config.yaml
hidden_size: 192
d_expert: 64
hidden_act: "swiglu"
router_score: "sigmoid"
router_noise: 0.3
lr_router: 0.000515
vocab_size: 16384
max_steps: 4189
Below are experts of layer 9 (counted from 0) of a mixture-of-experts language model. Rows are named router (the router's row for the expert), gate (a neuron's input weights, with its number), up (a neuron's input weights, with its number), down (a neuron's output weights, with its number) and show model dimensions 0-191. Each number is 200 + 40 x the weight over its row's rms, rounded and kept within 0 to 999.
Before each expert's rows: "raises" lists some tokens whose logits its average output raises strongly, later layers aside; "mostly gets" lists some tokens that are sent to it at least half of the time. This comes from a sample of Wikipedia text that the model never trained on.

# expert 9
raises: "an)", "il", "ash", "heim", "ar.", "ak"
mostly gets: " Har", " Ad", " Am", " Kar", " Par", " Ag"
router,166,291,218,147,196,134,140,184,176,233,188,185,218,243,194,209,178,181,207,291,188,246,230,148,148,187,243,214,182,218,217,218,181,140,176,105,241,203,250,190,161,180,191,254,185,271,247,145,208,188,166,212,203,239,221,134,73,194,180,205,214,242,216,195,254,102,211,260,200,216,188,155,192,270,117,213,190,187,176,233,167,204,234,245,158,223,177,187,185,253,181,209,135,199,251,222,171,171,280,162,188,242,253,211,253,135,259,218,232,227,146,229,199,207,210,215,223,273,234,139,234,186,188,198,240,255,142,267,165,217,164,241,269,160,207,190,235,215,249,310,254,286,251,159,199,155,233,155,141,187,180,187,178,123,192,192,173,169,177,201,178,143,190,219,208,195,181,109,260,178,272,213,191,244,181,220,222,204,196,216,227,177,236,232,202,239,165,164,233,205,206,214
gate12,185,235,162,127,226,141,202,225,269,152,147,229,297,210,265,227,155,192,212,160,199,265,193,205,251,155,288,229,161,207,193,172,254,193,214,183,267,186,201,193,226,179,188,222,216,248,222,229,172,182,231,256,192,226,238,211,202,232,218,159,189,225,202,187,136,225,218,172,197,117,213,244,191,186,165,225,185,137,118,178,196,218,199,261,194,253,233,168,173,219,144,182,163,206,159,159,182,192,176,178,131,209,169,166,175,60,276,147,166,148,271,255,204,250,176,244,208,241,149,145,198,224,208,193,275,230,136,218,266,274,209,241,222,238,121,127,167,217,252,180,253,193,171,229,212,178,140,162,262,199,210,210,183,165,204,253,177,247,217,210,141,189,268,201,293,169,201,194,166,245,149,218,173,169,179,223,251,188,198,199,252,191,203,289,200,175,157,190,219,154,188,258
up12,195,156,261,191,221,170,198,173,151,188,245,137,168,177,145,205,215,110,159,174,143,197,237,191,250,190,107,239,238,167,239,227,152,152,259,229,223,156,182,160,202,238,154,210,207,239,280,243,132,177,210,246,217,125,200,190,244,145,164,193,205,165,184,168,231,204,212,117,165,140,240,172,198,239,193,245,209,230,256,253,194,230,205,158,201,200,174,131,192,162,224,223,180,209,274,167,179,198,127,102,242,244,166,239,287,183,234,196,178,230,195,222,261,188,221,166,228,204,272,317,200,256,172,204,221,239,165,193,175,215,112,234,182,163,178,170,209,190,281,201,242,147,164,191,142,190,137,239,225,242,268,157,166,195,236,188,236,210,247,233,110,239,226,234,213,216,223,237,290,166,225,181,221,226,186,217,204,224,196,193,208,198,197,123,118,237,172,159,225,168,208,225
down12,201,267,254,175,125,171,276,177,193,202,188,204,201,169,165,242,203,201,194,246,180,166,163,218,206,217,165,228,243,225,221,227,286,172,250,203,137,206,255,176,138,208,205,224,209,261,202,143,191,221,220,262,247,116,192,99,242,217,184,217,166,293,177,206,197,169,224,156,238,217,184,206,231,213,180,259,202,199,165,244,233,181,223,196,231,212,225,132,168,242,238,138,148,267,194,201,267,194,157,215,102,237,202,164,236,250,179,194,218,235,175,181,185,145,254,289,195,234,181,194,201,225,200,241,253,214,197,228,247,150,159,207,197,141,235,205,169,192,204,151,137,227,168,325,253,186,161,120,255,249,122,214,146,245,218,265,193,186,182,162,255,321,181,192,208,233,193,232,195,208,239,182,154,187,200,189,198,256,198,221,240,217,179,138,157,292,203,181,161,229,223,230
gate13,266,171,223,233,168,287,206,172,154,190,219,162,243,240,210,178,189,180,131,209,193,208,166,217,215,183,148,228,172,274,141,186,128,174,213,172,279,166,158,197,235,130,195,233,168,142,184,140,195,247,218,266,231,105,165,178,200,170,133,164,192,161,226,188,301,146,262,183,258,202,214,248,200,196,140,214,183,136,184,242,256,198,197,270,179,257,196,129,219,161,219,172,264,188,149,146,155,278,177,266,178,192,207,256,206,176,195,215,190,151,166,254,232,203,180,260,219,227,158,174,229,248,227,212,187,188,205,260,197,197,215,200,224,210,213,177,241,305,229,196,236,174,228,118,218,227,265,172,193,199,220,185,280,284,201,132,181,211,158,141,196,179,157,250,150,223,179,247,214,283,171,238,253,173,241,207,181,138,127,169,196,160,215,158,166,182,206,194,159,167,207,188
up13,260,165,233,155,192,149,130,233,206,206,154,165,204,203,165,221,168,197,336,193,175,149,188,153,281,286,174,168,183,203,239,151,162,191,215,207,188,135,195,139,181,225,152,171,142,206,255,193,198,128,204,188,169,162,236,219,193,178,260,161,222,197,229,177,238,257,194,205,178,183,237,177,225,187,181,245,149,229,224,188,249,204,118,233,147,143,198,174,164,144,223,213,213,229,175,191,176,145,308,193,190,209,196,180,226,203,181,131,249,159,182,177,176,167,153,216,211,164,209,140,144,138,146,144,234,157,250,80,165,180,174,226,173,204,252,169,272,169,220,137,199,146,196,241,233,217,250,109,214,237,243,168,164,211,226,236,140,219,194,228,123,182,213,213,187,244,231,226,188,253,145,130,193,181,191,146,242,176,197,260,208,155,221,181,184,143,215,245,221,149,239,271
down13,155,200,253,195,157,171,214,205,146,169,166,223,197,186,258,179,220,216,216,211,226,222,236,242,309,263,208,232,272,150,262,264,190,210,146,221,181,198,234,168,88,149,165,203,228,264,176,220,177,190,179,235,204,161,147,224,278,188,169,192,138,196,170,228,168,179,186,272,206,141,143,262,198,186,214,237,281,207,206,222,142,134,157,188,208,194,181,209,170,201,169,221,229,202,139,186,100,149,274,237,187,199,208,196,253,241,229,255,174,184,151,210,186,231,155,155,211,247,187,241,183,239,255,178,163,186,258,226,258,207,201,199,231,119,214,229,161,204,184,143,115,142,251,366,199,244,195,252,156,177,182,184,193,201,214,184,229,229,212,195,222,231,223,190,221,183,237,159,221,198,230,265,195,216,129,160,197,222,166,202,209,237,165,241,189,153,198,230,271,143,266,217
gate14,188,195,174,155,217,235,208,239,122,247,139,154,174,228,146,236,228,184,197,235,219,212,254,179,153,234,217,163,169,222,168,207,269,203,193,214,200,286,231,211,231,214,195,255,266,175,208,240,198,116,164,221,195,252,268,269,177,184,223,174,172,210,193,158,232,241,193,222,177,136,266,180,134,218,179,126,165,217,227,210,152,163,273,239,166,153,174,147,187,193,108,242,255,215,221,184,246,224,152,194,261,217,200,249,188,259,256,234,135,139,141,208,227,262,253,239,218,192,253,283,231,234,161,210,203,138,227,221,150,250,137,195,146,238,191,155,196,210,183,186,232,245,221,203,219,83,239,224,164,199,169,235,209,137,222,149,117,163,245,204,176,155,286,179,236,191,269,199,238,206,205,167,224,190,180,220,210,253,183,212,208,101,225,200,239,195,244,191,244,205,272,206
up14,204,126,255,270,261,185,231,170,181,245,159,162,178,207,168,148,209,155,179,150,171,195,184,172,168,208,183,251,222,204,278,147,202,189,218,194,218,196,156,231,219,169,199,205,212,210,203,216,164,214,217,198,146,192,228,214,222,267,172,135,204,212,130,210,160,120,73,258,238,193,155,235,204,162,144,227,158,243,207,229,190,187,227,173,258,235,177,279,180,219,223,248,207,212,220,228,216,181,177,194,268,276,200,216,130,234,234,147,219,170,223,151,186,206,243,179,224,125,158,251,184,202,238,172,225,205,145,114,266,216,181,228,133,204,204,203,260,214,198,210,237,194,297,181,184,278,216,178,165,178,229,216,179,262,199,156,268,222,209,165,197,150,138,181,219,202,138,164,209,248,292,244,183,140,214,202,210,144,279,180,251,284,221,151,137,249,195,196,178,99,186,159
down14,154,127,203,190,172,173,139,265,189,205,164,225,207,208,179,225,146,233,300,187,191,197,159,192,215,245,190,202,188,178,210,172,228,166,140,187,190,259,231,142,202,165,209,178,185,219,162,236,190,195,224,178,126,194,114,243,230,141,166,163,200,188,160,237,252,230,170,210,224,229,159,137,228,264,255,231,193,244,260,209,254,207,187,230,147,162,252,190,274,244,181,236,192,187,172,220,180,183,236,206,187,211,185,268,296,222,188,198,173,243,188,224,171,248,228,235,183,216,206,216,225,165,244,204,121,232,292,230,233,207,153,191,279,212,215,187,125,253,183,235,158,273,174,146,134,131,270,277,224,188,251,196,245,99,254,184,163,181,190,235,243,249,268,207,224,247,275,223,128,222,170,191,230,164,238,198,190,247,221,191,224,184,179,157,274,226,168,279,271,209,154,180
gate15,234,184,235,156,211,244,196,173,216,271,213,261,218,270,133,210,115,233,210,203,207,244,198,276,312,242,294,258,153,207,228,202,171,225,205,210,220,203,176,175,203,230,140,195,203,177,211,249,246,165,196,204,242,208,163,189,198,189,206,195,190,174,187,196,189,218,272,278,271,243,252,242,191,112,192,155,261,144,200,220,141,198,213,161,188,228,178,207,143,188,155,236,138,217,237,179,143,233,181,184,195,204,255,233,267,221,172,163,192,234,136,191,198,194,176,181,164,234,202,203,113,239,210,218,247,160,184,192,156,225,155,241,216,265,158,243,276,224,192,276,312,248,185,134,176,176,229,150,169,279,242,205,270,238,200,167,171,177,232,164,192,168,160,164,204,164,186,195,171,210,147,231,199,197,246,178,271,184,52,226,213,149,174,198,189,172,173,195,186,196,165,213
up15,157,145,184,140,285,174,197,225,222,198,166,235,123,109,226,138,258,287,184,124,200,201,189,165,177,195,262,231,249,209,228,192,173,220,239,182,147,227,147,180,201,219,148,174,235,197,196,280,265,203,159,228,171,229,141,196,211,147,251,137,203,234,216,206,221,241,192,212,186,222,202,259,177,176,320,235,195,222,246,148,248,228,252,96,156,189,208,186,200,206,228,255,147,203,148,214,143,222,240,204,178,180,297,172,200,251,226,126,253,201,234,157,168,227,288,235,177,279,240,194,223,153,172,230,210,199,220,104,187,233,202,161,199,183,201,211,227,186,168,243,190,171,152,150,208,187,192,190,331,200,154,251,189,202,233,186,132,242,206,151,232,241,236,165,164,241,197,243,172,226,175,213,196,155,202,228,235,206,149,217,175,171,210,244,218,182,174,168,260,222,209,238
down15,129,214,189,201,255,238,148,206,231,184,170,200,175,69,231,160,182,217,247,174,274,242,185,234,162,264,183,138,183,183,182,148,171,205,202,221,212,144,194,280,219,133,209,195,249,265,161,225,196,178,207,164,198,173,241,220,192,222,235,83,284,181,150,218,210,168,189,270,223,168,160,181,139,233,127,152,113,161,219,228,197,191,210,161,110,197,158,206,194,209,205,206,207,195,227,230,190,195,254,193,223,177,214,196,224,226,284,128,223,253,217,170,204,210,251,183,157,197,226,249,203,247,198,217,172,213,191,145,198,248,199,115,239,186,166,122,192,163,225,205,188,278,162,190,245,163,176,229,129,109,220,234,204,271,187,233,231,190,174,222,189,201,185,268,220,134,135,123,225,294,164,227,212,178,139,196,219,190,168,286,219,213,214,173,204,185,249,154,164,215,204,190
gate16,124,225,230,165,210,210,181,198,200,220,205,202,208,155,242,133,130,233,141,186,162,207,206,184,166,156,311,226,250,140,173,101,223,223,266,164,244,183,179,252,202,263,199,93,211,260,224,204,180,167,160,221,197,167,254,171,152,132,173,196,182,196,232,213,264,218,241,187,238,170,243,202,230,203,170,231,221,195,166,211,109,169,251,182,163,197,253,173,157,259,156,166,176,240,139,174,280,205,176,196,183,221,203,156,227,155,288,152,208,190,180,229,223,192,187,167,227,143,210,199,250,270,104,234,267,233,242,237,173,211,250,183,217,237,167,142,270,218,192,217,184,156,180,213,235,185,101,211,215,152,183,196,191,170,253,252,173,254,218,244,137,199,195,242,237,259,224,181,184,217,181,213,182,222,214,173,243,242,142,142,98,154,228,243,218,243,200,174,160,181,221,248
up16,243,233,156,196,153,119,240,160,190,212,250,153,145,203,151,150,228,223,188,233,214,157,192,165,220,153,218,224,220,165,176,275,229,155,206,228,185,243,264,187,143,157,221,193,189,193,165,189,259,200,236,249,239,207,167,112,220,240,312,200,207,214,247,177,249,218,199,191,209,173,168,232,144,192,201,152,184,236,171,194,262,179,141,241,241,268,228,261,215,218,231,137,208,212,197,139,281,150,231,230,213,202,190,155,221,145,203,154,197,262,178,181,252,187,196,248,169,127,251,167,166,221,199,123,196,201,159,210,142,206,134,232,121,205,191,207,94,124,208,222,169,164,100,179,172,174,246,272,185,190,167,175,192,166,161,171,280,156,275,184,248,211,308,182,204,205,236,222,169,223,274,277,195,229,207,185,226,202,228,131,190,216,212,193,202,253,192,180,211,196,179,156
down16,234,171,231,157,179,251,212,261,141,159,203,192,176,121,220,227,310,235,208,204,167,262,231,188,185,162,194,186,209,170,260,253,195,227,240,217,212,190,207,193,137,169,156,173,96,294,158,177,232,153,191,252,186,246,218,220,182,134,237,222,236,220,94,190,241,133,183,232,99,203,160,254,206,274,201,246,247,128,189,258,182,216,195,162,187,181,162,159,183,168,155,267,200,177,140,219,145,211,254,209,240,82,208,234,188,271,218,194,214,202,209,210,203,225,149,162,189,205,197,167,250,241,178,217,261,204,128,205,204,211,204,209,199,212,186,158,206,211,143,143,184,249,212,213,155,172,201,260,175,121,201,190,203,192,224,252,180,152,196,179,161,274,126,182,124,203,167,205,182,181,170,162,194,180,140,253,179,141,271,204,226,184,174,171,188,178,284,165,189,222,239,162